config.yaml
d_expert: 80
router_score: "softmax"
routed_scale: 8.44
balance_loss: 0.0038
balance_bias: false
vocab_size: 8192
norm_eps: 1e-06
learning_rate: 0.00344
max_steps: 4417
Below are experts of layer 2 (counted from 0) of a mixture-of-experts language model. Rows are named router (the router's row for the expert), gate (a neuron's input weights, with its number), up (a neuron's input weights, with its number) and show model dimensions 0-111. Each number is 500 + 25 x the weight over its row's rms, rounded and kept within 0 to 999. Numbers have three digits each.
After each expert's rows: "comes after" lists some tokens at least twice as common just before its tokens as in all text. This comes from a sample of Wikipedia text that the model never trained on. Tokens count by the router's weight.

# expert 28
router:513496508515516505522501512508496456517483507513549468511463512511480492546520530483496551482471469510501517510480488453464474535501484498494515501484506466545498509480533442515514472477464477490509535498559473509535504491532552497509486483512502503527547501499499526472479448528516485504507529470494490502511481461461492523462532468473
gate0:528477487500510473476510438455533528471496499500481488484489513514489538526509489519488511544508467498549462516455494566531503501474490477485464497464539496476508458498497493486541532498489489487546502472487470470500489508446497499507518542512521516499513491496462465509481505520502509484441510547481513506523546490526499519492515524471
up0:480466519497476506483538477497546457537478525484499500547519515462520461457501504513571500484491580518516524507517523473468536518486496494546513507495474486510502484527479495534521496544530503502487519499481519532521543484507507515508484491533502524506462484507484502474496482469529506478509505507529497483505476494480500457521527497522
comes after: "0", "1", "3", "8", "5", "2"

# expert 29
router:494463447473498489482510489552491551494478541529482525523505513489465492503460525478492520489536508514492453469489486509477517477459505472478487435434509446513479511512523504517452444510503502491494498504510498524504495534539506466517498530524483494510552509494512490476494482504477500565491496529541540455497512476523465529517451536488
gate0:489504518482487492462515509525511504477505490501471536502518460530500480509453504478485518490520518525472493488519510527519499514514494496458473498481449475518474518478487498527500515484522507526517429504503499482496504518526511538528511564490499546521492445507524494469497477444481533494545489522475472512529440500524480477499460491443
up0:480506456494532502475492490507522525478474477492455498497518534509477488479494472509499494427483512488505499508530478480529549514503500524533525477495487469499489501473525527499521507496553482476555488528519524462466502506497469513480539502540448488485511473528502488474469493506527478514468521520451510512488498506496489460519546493504
comes after: "1", "0", "2", "6", "3", "5"

# expert 21
router:478481516529508555483467494480485508463493497519519495521498488487483512432461551546496523541495509535505508551494497453495526513490465514531488514483477488471501499538506471506445525525482481486485516490512475557493526525451501510518542544486512514458442514505484525495468508480470494489520475500504485506538509516536503497494460474489
gate0:521530483473523531498508514445544462508478502500496462457542530512514499531539553489536490512477539505490512488482519508530497496505487524516527528480491522493504500523501468515478486534494507523477497524495493470465484557531512460513486473504500519513515533536522505527568520516529485530477529467474519461530501472514514475495483520502
up0:475501486542479462507510502505452504487517496492531549558468506514472502472530452528478471544495517503498487514513520459497474523491491478528505473526505467521478520488496502467505487430514512530506507453467514562545478475514487531497500534518511498481464488497489492488480489537476544484530508518501493528447479505488507506452484467517
comes after: " ", "2", "0", "1", "–", "9"

# expert 31
router:535554522494462475450527519489482519490474503480466489497497524514499493473534496512487541509469513473491514551540509487495524458504483518552504480513455506475502492513530494487511523529483520488555500504460480553564526535493446499469523506492519485498495472507501483530494501451472448505506565476466495495477503504452500482533548498485
gate0:565497527508498499526534515529472491509538552495502551441497515489500473479536486487496510533477496494549503542529523503480541488518499495447547521476521490487515496467529461519536460523497465507504487498550509472492489473491481487510483517563536539434517572505482520499470521571468521507497513505483504463537486508505464513495515499469
up0:490531505485535497475517532558475506460495513483521496467524435539543521468538483493472489483498488493507470510538432514488506504515460516497515499500500498507479474460491509476517486515493504474491496476483507481494505484480452546507484484533475487495520524482548491540527531479524510509530475533485479458527479485475491523523512519511
comes after: "-", "|", " •", " The", " C", "=="

# expert 22
router:493476487506500535544507531532465520503576480517459535501502492473526529499510514482478537529484521506478503506533485498472488456493497481492511543492494482486478484495504470474537578519497526509526526486484504497470472514541483483530535508528527456462493506486480474520497523504497501480478528506432506504464478482505506502490496484512
gate0:509486523482460515513507500493492552470511494509530469495502505488526465442532525523505481521503426477573473525518514480492477512508513480496526496501493480530507506526514533464497548492498503529525491491480496548528505539536486548501488517521498482494504474517503513502518504503507555505506546526501503535455489472520553464466510519491
up0:476479502492488479493479573515515524508473497483478485464468481476509479470473473489504506488491492500477494487497534449487488502523510557522506479514468548519534499536491523481447521505544515488506496498511485523469517519510487534551557496524555480466540503500505511548531463517464487498497503472512471444504494468477481480560481477525
comes after: "\n", "==", ".", " (", "===", "P"

# expert 19
router:545492524477508480480502505451494525532529513519532471501492440492491504499473518482523534540521495528488453493483522507493480434529507502505521507506469525520535502527496449496484491467507506474483469492523501547507490471460513474500490548496521492539481527485554496504514503512474484484462527492459519486550526528502501522481524526466
gate0:514523514481549525485511489494543476497505537504492499501530446472480458505497525503482536512485464516486495513520497519494488465547491475486512530516535512507484493479515496485485468502476487494516490487483508480485503471568492515488522506536500524553501477550462485464510486483488548476510500517483492494484518540480469477492478525543
up0:514511471466502463532460476465501474518512454458531480530518524506490507493506476486536484484496513460461519495581472480519551488501506529483519505527500498530506550536501490515487501485496490488526499487491503509495529504493531516492466473467489485480530505459457502558495474501520471490513520476527502486520500506488535534502546437492
comes after: "-", " (", " \"", "/", "–", " un"

# expert 20
router:495508507483515500525500516521499464507518509486478501492454520482470495478537493491501532519522548486481482530537482503516511492506522491517523485501487494533472444501536478475527479470497527493534519528490478444501540485476483542525492529495483532497518496550508492495449457507499480519529549477521517507513472515440483516527478480502
gate0:544498452475477534482472495480512517540528500542498528547481485488494506482474481510524530492509520467525474516519488471451521533525517508492528517471461508483494523468555494504481471480479483534469469527518477472510457510472509542506481491483506474467520499503514502475451539527498482529538518498511481501517529526492497519545511461528
up0:553468526514512466457542436482510484485527483546532516545491423476486545473511474479505507505512528486524458481493514476473522495460474485500457486492489456513482501472499516506465484497482572523480499513524483473485523487508476505491532514532522495529501463497483490507523517496486526513520511493557531528520492477518529510523492501520
comes after: " was", " is", " a", " the", " were", " been"

# expert 32
router:524504462517509513481522480487498541469480504537497473554507514504475503526523508512500535505508470557475513516471438448524507501472505518467495498484464516472475521469510480494527451500500473477506496531491496488545477459516512469462495479497497476527506469477510496490540503537502477532454479521477504450491506505477509505522476552499
gate0:532513525543505469515505499536506517524550467532556503526534483520473477501533478479523486478504526495479489478489515478487525483501480523493498484487560505528519471543467472529483547514492488498488518448482515488499518489521455516450492512455484525484500493532507537479563462479540517490526477512536474515530509458507528473490505470488
up0:531515492465481500478509517531503496458543488517514507504487502500492512489511507481480522475477504506465523541532526447516511521483536525518495496537508496511493516530516509504499500462512478493492494516458510536513496495505465525547511474479501478453488527505502491497504503535525479535494490459472456488527497476521460438547494521526
comes after: "'", " D", " L", "D", " d", "L"

# expert 38
router:467517481512506471518505502476536513535527561530483410496453489481509503500514471515535508539531455533494489531523494461480478537500505536539501537480485497488520486488509497488522433472496507499524489450500502496535518530462531475513507523531485500502505489506517459535487518523495483504456531488547515491502487526478485524502571479526
gate0:515515528526501531516527472478474462503483526527488499490508513505533523536518513517506533498459529500493503501507498497504487489520522500500520499468509533502501479504477529447507514500497480470536503503508526524508481509487516549513490563519509483513461528491491507498520436502498516544565498463475503544546526508492480518496527466498
up0:500533514508463513512528462479481508490487542546484491497487480530542486533493514484497511487459535477505486494489494464488500498532508505503499518495525502521478486527466537482490539516502491506527536530512537497518478491463495541491448551522499508507463519473533499479526444519492514538545532495450514542552505507457491507464554481480
comes after: ")", "0", " ", "%", "3", "5"

# expert 9
router:517511546486523484478489516514545486477500492526480480489508491487498524538488524497541476491522539491447459480464489512528526499503481486543521512509474534451465482471462525506472498512515522517462481489468509489526465509482496481522467504513503464482518465510507464481535480510481498505451515480477445477511499486497481496526454465536
gate0:512488482509544520447499487479511477503475552514475520510463479476507498513495509505523471550460447462451518523481492552508522482507471527508494482502518488444493510461457492455502457511488494487484495467477532512468519540546457489486515486530500523493531539491504476506493507520493511529501441500472510478473516524504476456450554533525
up0:529514515482505517557534498478486505518500521498448523491474485488475499501477501493479485503521473453485537559464524537519509485508517505538466503464509533500538501469493471514527515517535505550462463508468479523497535529508480518542548499537444533499483454482503505516530487518467497561518464484485474510517464478504498497544505553532
comes after: "\n", ")", "-", "|", ":", " et"

# expert 2
router:590487516497494506514490537474460513506510480500498542507482465506482505505512508526470529532482514519472467528540503495469473481522515521506532515520496493482514548497521483563503564492513495488522549485490481483502530452548503500470536491464496505528502501475474476537537520502538484483522508503451533486484528484432520492528522494543
gate0:558520499467481469495495497529513529495473516475518549484477501490482485468510487477462480474496506552535504552495510499524480552506512471468478517462546495513492521471470526533501520506469476433495526523491522539508474499492503520470522489497511492508489499503469501487467482455497543465533492508480475518492537488515523530532509484468
up0:571534467525519505457473463523477529519504535503505516502515477489469516536514515502507456465485470584519487503473468475507486490509478444486500488462509536503489514528501491509478495490473482515486481491519507511465481529487488538502474497490517500505493503513517512464493502455511515488471521485470484476552536516488535480538492516480
comes after: " |", "==", "-", "|", ";", ":"

# expert 25
router:505512471497518492512459513510487519500461494534468516509540492520520555509502491493484494513561471547462507502507497426478495486507519492494477449471515485508534512522508497507537516469471461492490463512514482519499498535496485529509465544492498561490482509447535514468503518490522495465501519544501498458514513481517482488508497499513
gate0:560482495507557478487461509510528493495479491459496553516496497508480518494497543516509511471479496507474468521487508486497486477521489464517476546497503495471465508518495487555488462487519504504496513482447522511498474516523472488524497450523522496469516505500540466461460550508503489514487551507494466518505454489504484506485508507505
up0:479471548476517465445482490489524502479535469536520492510477484473488483443514456460539468498471457510514506510520488498537539534510494448495485547466450477544490479487490529521499469520478463488506494464464532486503517446534461480548517486535504528473492451494511508503512538551554486514473516474521498509478495483498505513508518503507
comes after: " =", ".", " |", "\n", "==", ")"

# expert 17
router:505522526529498490481488495491541465498495407504439542527496488504518517521497478486515475495499534482530491506526496537470496559522494477521490495488501459535473509483476500511491504506493556518504536478467505537505464523507462532528476526491500513571528508545483469507526467472507491516529534507465510498518509474476501481491500489521
gate0:515479485503488478474460516457491498488541480508482472481509523493475505490492535467464491505500521503500476519537541490490566522496495535495495489543513469517483495529481536509540538537510498485452527515524492517472473492495496492454482495505486483469518468453544516492504494491495555475572493544443494513438482479539500508514541541507
up0:498525513484532520552489460528485453495514512506514490472514505492475480478499520480457505474502539471493465514500495489479491502477447516521568519483475472501488514483500512530460486505477512490510507492503449488533499480515508505516513500504469498442515498540487527546526514515517492459486468460476506509497505492509527474461503442483
comes after: "\n", " |", "|---|---|---|---|---|---|", "|---|---|---|---|", "|---|---|---|---|---|", " Team"

# expert 4
router:491560480509442532523547503537451527454502475537532494519521523499528494515498485517519492477501456486491481507508509541487521518486500517500529528493475468488506547505483491526478546497475504476489507503458526492475517495532455537479531503538491486449486534480466551525473506481467463525494551488469532503505502548500507475469533556541
gate0:524476471472525537458535540506539508529507504483522502516467452489539500530476543497542538500479554501503514497495548526490472512479468477477483520494484474507474477483426463495516516523512492509491525508511490537489464497449491543505501469518542500534512520534511498502530492467491486497535519534505525474513500492542492506494474511499
up0:518548523509470500472531498514490484500534504513492504516523520514510471459527529544446525495507505505489462515477429460459501522532522499489483517473530532476503530517541520502488472498504483519504509439515558501475504491497480504474504519521475496455501484475494516482472481516478535503466484494541487542518498523484463458465506550489
comes after: " |", "|", ",", ";", " in", ":"

# expert 7
router:496494504516463469511496501501468555453461496527506480447510495531494504543471484493521486483491504519503511503477466521510524489515464503482451482511514465507546537486466499511522543472465468544523491478513482518514444538483519442443489562498501495465487486505528530506478509518494480531477477553516496553483513485473477500502510487494
gate0:512479472490503502520502477486473497487530571458508498450515502509496487497485526490480465500514488524508553496464491490473523441483492485480503488509516485507443512481529551526499515484493474497510514483517529468493501492532506503545499484521519535506472487465551523478519495508534505478511499492539487478500464462458488488535476498476
up0:486484474515513472473502501510516534491517481524500565507476516503467493510502475478515545465471485508513515458458520493518479542506512533499501461491513535478496516509507485501536489446449473445509520520497511464532498493487527494472526523507513506476504511529472508515519476479451523536457507486478503519479481485530470537515509557476
comes after: " in", " of", " at", " In", " ", "In"

# expert 11
router:500512525490493520465529491500501479519472505487466513503505479502503482495535489498422496493515516494469489509505488498518529533468507505475542502460527508520563528462518505511477550497474490504500502524472494547494478523531501499506494478495507480466486490504485488505507523485467516515457504503482505479469547508515517469517503532497
gate0:531539500487524493476489503487510487463505502500501516490487454510501506500569530520547535563499490500481558494540466511506521478504484525513508487449518521512556471482486466469517478504510522486474501480527474520507532502476502511491494497479492497486513504495496494527514483497532519491473535475505468475474448543471524516511496496487
up0:493520489459528499494509567515520491510533497490488471462486466493477493509521536476530534568501514519521554520546447519494519509476477531507514492495495529506536457540517489480483490547491517520475524510533506487534506488463487486483526480536466496499523487516515532518500490503490488472479507502483504475485481555483461489555531535473
comes after: " the", " The", "The", " this", " a", " his"

# expert 15
router:480472501488478467463508493494521494507486470496508512537527500503474462509509460511468508534547483515530497476500478472503533506464499531496471502503454490528476496445515482488520476451453499514446514457448461469519481481505484479518484472502510450486545480497524497493519498449487504476494505513576452494521492548493492488463500476542
gate0:524489550532462457502486474506512462463447489525507511546508494491509474489489462508487484495492501511500461454523531501509525485492495482529484512530501465494485487481511476529494459477500501470528516518504474523454554473497483502475463497478494493493517509489496479494504461526494484505540473521539502488496504521481520460491518526508
up0:490545574489490468466460494481536504452510528509512496536489493504517449464490482520472477516482476480423482487497530485501544523506486526501504475514542463522511462462471501483479496503509536498516482567505467475512509523482532497462511520506492523525483504543490458516471488550512532516554473532521504543510502522505495500472520520487
comes after: "\n", "-", " Al", " al", " (", " L"

# expert 33
router:491541519451481473511507493505546556491487492492493460504460537439529537525526539476501444537533509498514513471528494478499487498526492508502509496510510513526507487481495507534520448514516522485489477525491526489511431523513475452504469490512534470520467514441491494466507519488475517494480500469492443537480494506456496510546536461499
gate0:502553553474471492513468507464496506535494492477521510468499491505503507500477531504463509495523530511526484492527463497542467508503498499498497478500499504514502493507502475528466499502533504477458456486473508521496535516497489457463490465446484535475461495518485488453511546509523493476510508509501520500511473553493523468504469470484
up0:479474484514502480482477490534512483498480488486504477475527457539457507520520498468496473447468522493481528511511521474520502521493491557525475530497483470497468494485524498477497527527489517538523506542472471489482464452469487505518541511491544476495480492491511526499499477501507508534531489522472502512512495478534452529450498514508
comes after: "\n", ")", ".", " information", " classification", " Animalia"

# expert 34
router:490497502519531521525537486481515533512542543479538487498439473499527525475491517521465481508509498463553539490499527517468448480480484471524531489517511528515477492464534532494525481506480451504502493510488476497500509480499528492509494459496495552504507472531446513517496501525474481542496460522519481493504484477532532499540511492501
gate0:511506478495496501500500506514463512560488493449490481488493516516531474496463483481523490532505492460460460464471509502526509511517529525484471480498476511489463539517483534504488517491516463532514522483487500532479523498525534527540464499491530506498486549536519509521521553511503503494469470527458451498502460519500506521469475525540
up0:481510440478454541514467499524516425490505480497492488484475505511506480494510504469472472542498462502492481507484464490497512467482475537472503518499501516569450432497501526494505548512482532543490490506506479481539491544458549504444525528518496491457560501509467464480484481474503509502492496517520518489464534492477497437479484521476
comes after: " of", ",", " to", " for", " with", " that"

# expert 43
router:513487489487454560525500467513510516514485510476508490532520508523508489487499533524506508500526508478469537520520444511521514514555494551445520491495519495518489484471517525489511465480487492474505491536461481485477491490535485492507526533492553507520553489511481473470533517542521519519485531476477517498497526471511520455493440487490
gate0:560491471529538490469470500460485491566490490503474483501513492530549507482511545493520526500554529464497533500526465487511497521488504498487474470477494480474508484479518473449499469505494493524477490544540498502489465487485540490471513520461501526520475490509484530522513519484460506488490508509509503539493514539506578510494494489514
up0:497515463525517471483471463444493507500494495532523494516506521524514530493455510554499515477552499491486484499502498503479499479471535486506503475514460488506485481510466507522512501486472517534491492475475496512490541538500539509478481487537520491540476507498557508492510501467449539516523477477511529523465529469464538483526461481496
comes after: " K", " M", " S", " N", " V", " B"

# expert 44
router:530461505461510507485523543497491484539505536480489515512446482496492499443539471459513532514504506541513500509484448451535513513497509518518480502477503514508518493441532505476508476513490503540468496544497486526513481527534548517505526501517529479483533549483491519527514536496503493496484479523481503491520464528519517494470491477483
gate0:558494544511511496504513482498521509489526490489562496484528483503527487525528489474522523466520522525474509533525471517481503540516522488525430532490517471491463502522502445499478535513490526529483500509466493483509528471512516478495551509495522541486447469507485478508558508515495505506477506512488504518482472442485494486516463521532
up0:523504494499490464497497524472517497505504499495511515506528524499548501543514495503468506481520470481525474456550430467487475506456497481484490497476516481509468519487486468515509493491422489555519509531470530535502508494492513467481514496528509479456527535505501466512527459540483492510509483516510543500518519503524517469516510498471
comes after: " of", " in", " to", " the", " for", " with"

# expert 8
router:512483530478493510525481516533523519485505534494526474466461495498487477505503468489499506487501503461513483496437491465491462504545535476493505482454509501495558531505476533520512535537478474511497474516526524530481500489518497493509483461518553492505474459502478524519517550560518497501512529507541506518517520469551535534536476485521
gate0:560537486474462513501531466542494534519539470520483511524501516482510519515518478504517529498517484475499487508511520498509524526485531529543482494535512512526503475529526514498538558510506471492524497447497470520479511474472495512477495545487511497501500511489505510476526506452460521505498483449486459552504484479517491466511532512526
up0:524498509517505477507487515544526509477471530503497485482465516506446493485505510478463513514520468467478479572524501527524514509470523465486515501494487518494507535536458499484527524497520483517491488510505510441496471511494499515478469476522488533472485496500468548513505524504500496492504519540492549516461489467499494525521425511480
comes after: " to", " and", " not", " had", " would", " can"

# expert 36
router:480534503496492528493460482541499474541465522541485497497525512523515487541452495527501519522495533500545501525479482540521520502450486520502477508500479507480507491506521498488482509552484506485540492502540507471489517511472529439499510515534490526507498477502498506526485485476481534505526494509492534479506508509510484483487479502518
gate0:527551477516505467479504515432484457543543499463496489491486517495485489486514498522505520526530490476477528525525513472480480517499523532525550473477478512484533520477511460487485453479516462531529506467526523507516470488493492489449502512462505512511475562513512535489494524499494502504530508486507480512460451518529489489519478516467
up0:474481461516460529536515483537461527500467541494472522532515468518461527508475483488472532485451504508483477507510511503504488486548531522482465497487502508535453498553463538496503490505465520501481500516533482474492499493495531520503498478520497558473506518483477469523489517514509503517470519487474492520540492500484522495528512477515
comes after: " the", " a", " A", " B", " The", " T"

# expert 12
router:525489476538510521473478496498487489499480523515547482527474483486479503521446487504507465509493502486508516480482537473504522526515517543494516482487480510561484534518540497516439476490527497522529508457555533474520505530511514475493527544530512504522499499528467469499502485523482492500498451464471507519509494524480486516509510500538
gate0:521473499496495471498532486512486477486498501490459501516492505518501482512510481481493487493544485456499497524512513541498455498506511524488468556458492486467463430476533468458482510535529544518503497506492540475535499516541511478533544521459546451512460475501490488499514488469482486491485485518500450546542479556542509513543490543491
up0:469494503521502489531496487466514500542464495516517502482493538526451477545506524496459513463498552503490494526492486562519511537479518481527517502498558494496520488495498485539498482485504492494496494490535496468492514523491533498487521500556517496529479490479489508511490495508482517509504465522490472482465512548526476537480532479525
comes after: " the", " The", " \"", ":", " and", " of"

# expert 6
router:516500453548484480481527515480512502466519576518504468507522499562501491448475535535483486493494503522527493495475490517496505490501455489491504509501505470478510496529477511449518477506484530527510475485445482512526503502507501510518507488536541518538475464515483544483497498524463522501505504536510488526478496498474551501480474496522
gate0:538550511480456556501517510476490500452514483524473482480506508504526495516533512516473504560494495535497500452578473491516445506505511486463485508533495478510481498510487500495538522525507532488541515518465534530495476471506520513456499503503493507545533487510472517514529520501477487526507483527488464495484457478512528485510476520499
up0:504471478501487562502509527520524480502483516450494469489530545493489473477463553531479539501505524506492495512490461488516570513518486480487543421495493494501525519492512502504522552495497473486511478511514487483502527481487493483490492470540534476451508515538503476462498519491468491503521481500481488463481451479493520466529501501522
comes after: ",", " and", " was", " a", " is", " he"

# expert 42
router:518516514484515518490511523510501485542462473528494491562497509507503523480479491476544546481448496489508483510487514561499549517519508504501492540491504509492526462480483517504561499502471543521461512500531509510524486467492535525504445496539496534520469475485475485527493479544477491494532493461489526551504528534459494507543516501487
gate0:579482483477510497504470516536504429512488510543493489509493452527514502522490483525481525468521532532502507524547458496497498490448514533470500474519468507514460501492472503474504483507532494509485449486528519552559475495509515509469516499528472525470519497506505512482455474480475490507524506488475487494474541489480470521523467520540
up0:541472480475468497489490518513453433538510503516468507502517469540496489526527480481501537499512529515526522497546496495527494491490508518491546513530450509522471502442499530481496476514506504521497437518534518484543486519515527504499510493504485542445514512530507522488484475485470462490511495471481484508510516470443476493509507506509
comes after: " |", "ed", " Succeeded", " Preceded", "7", "6"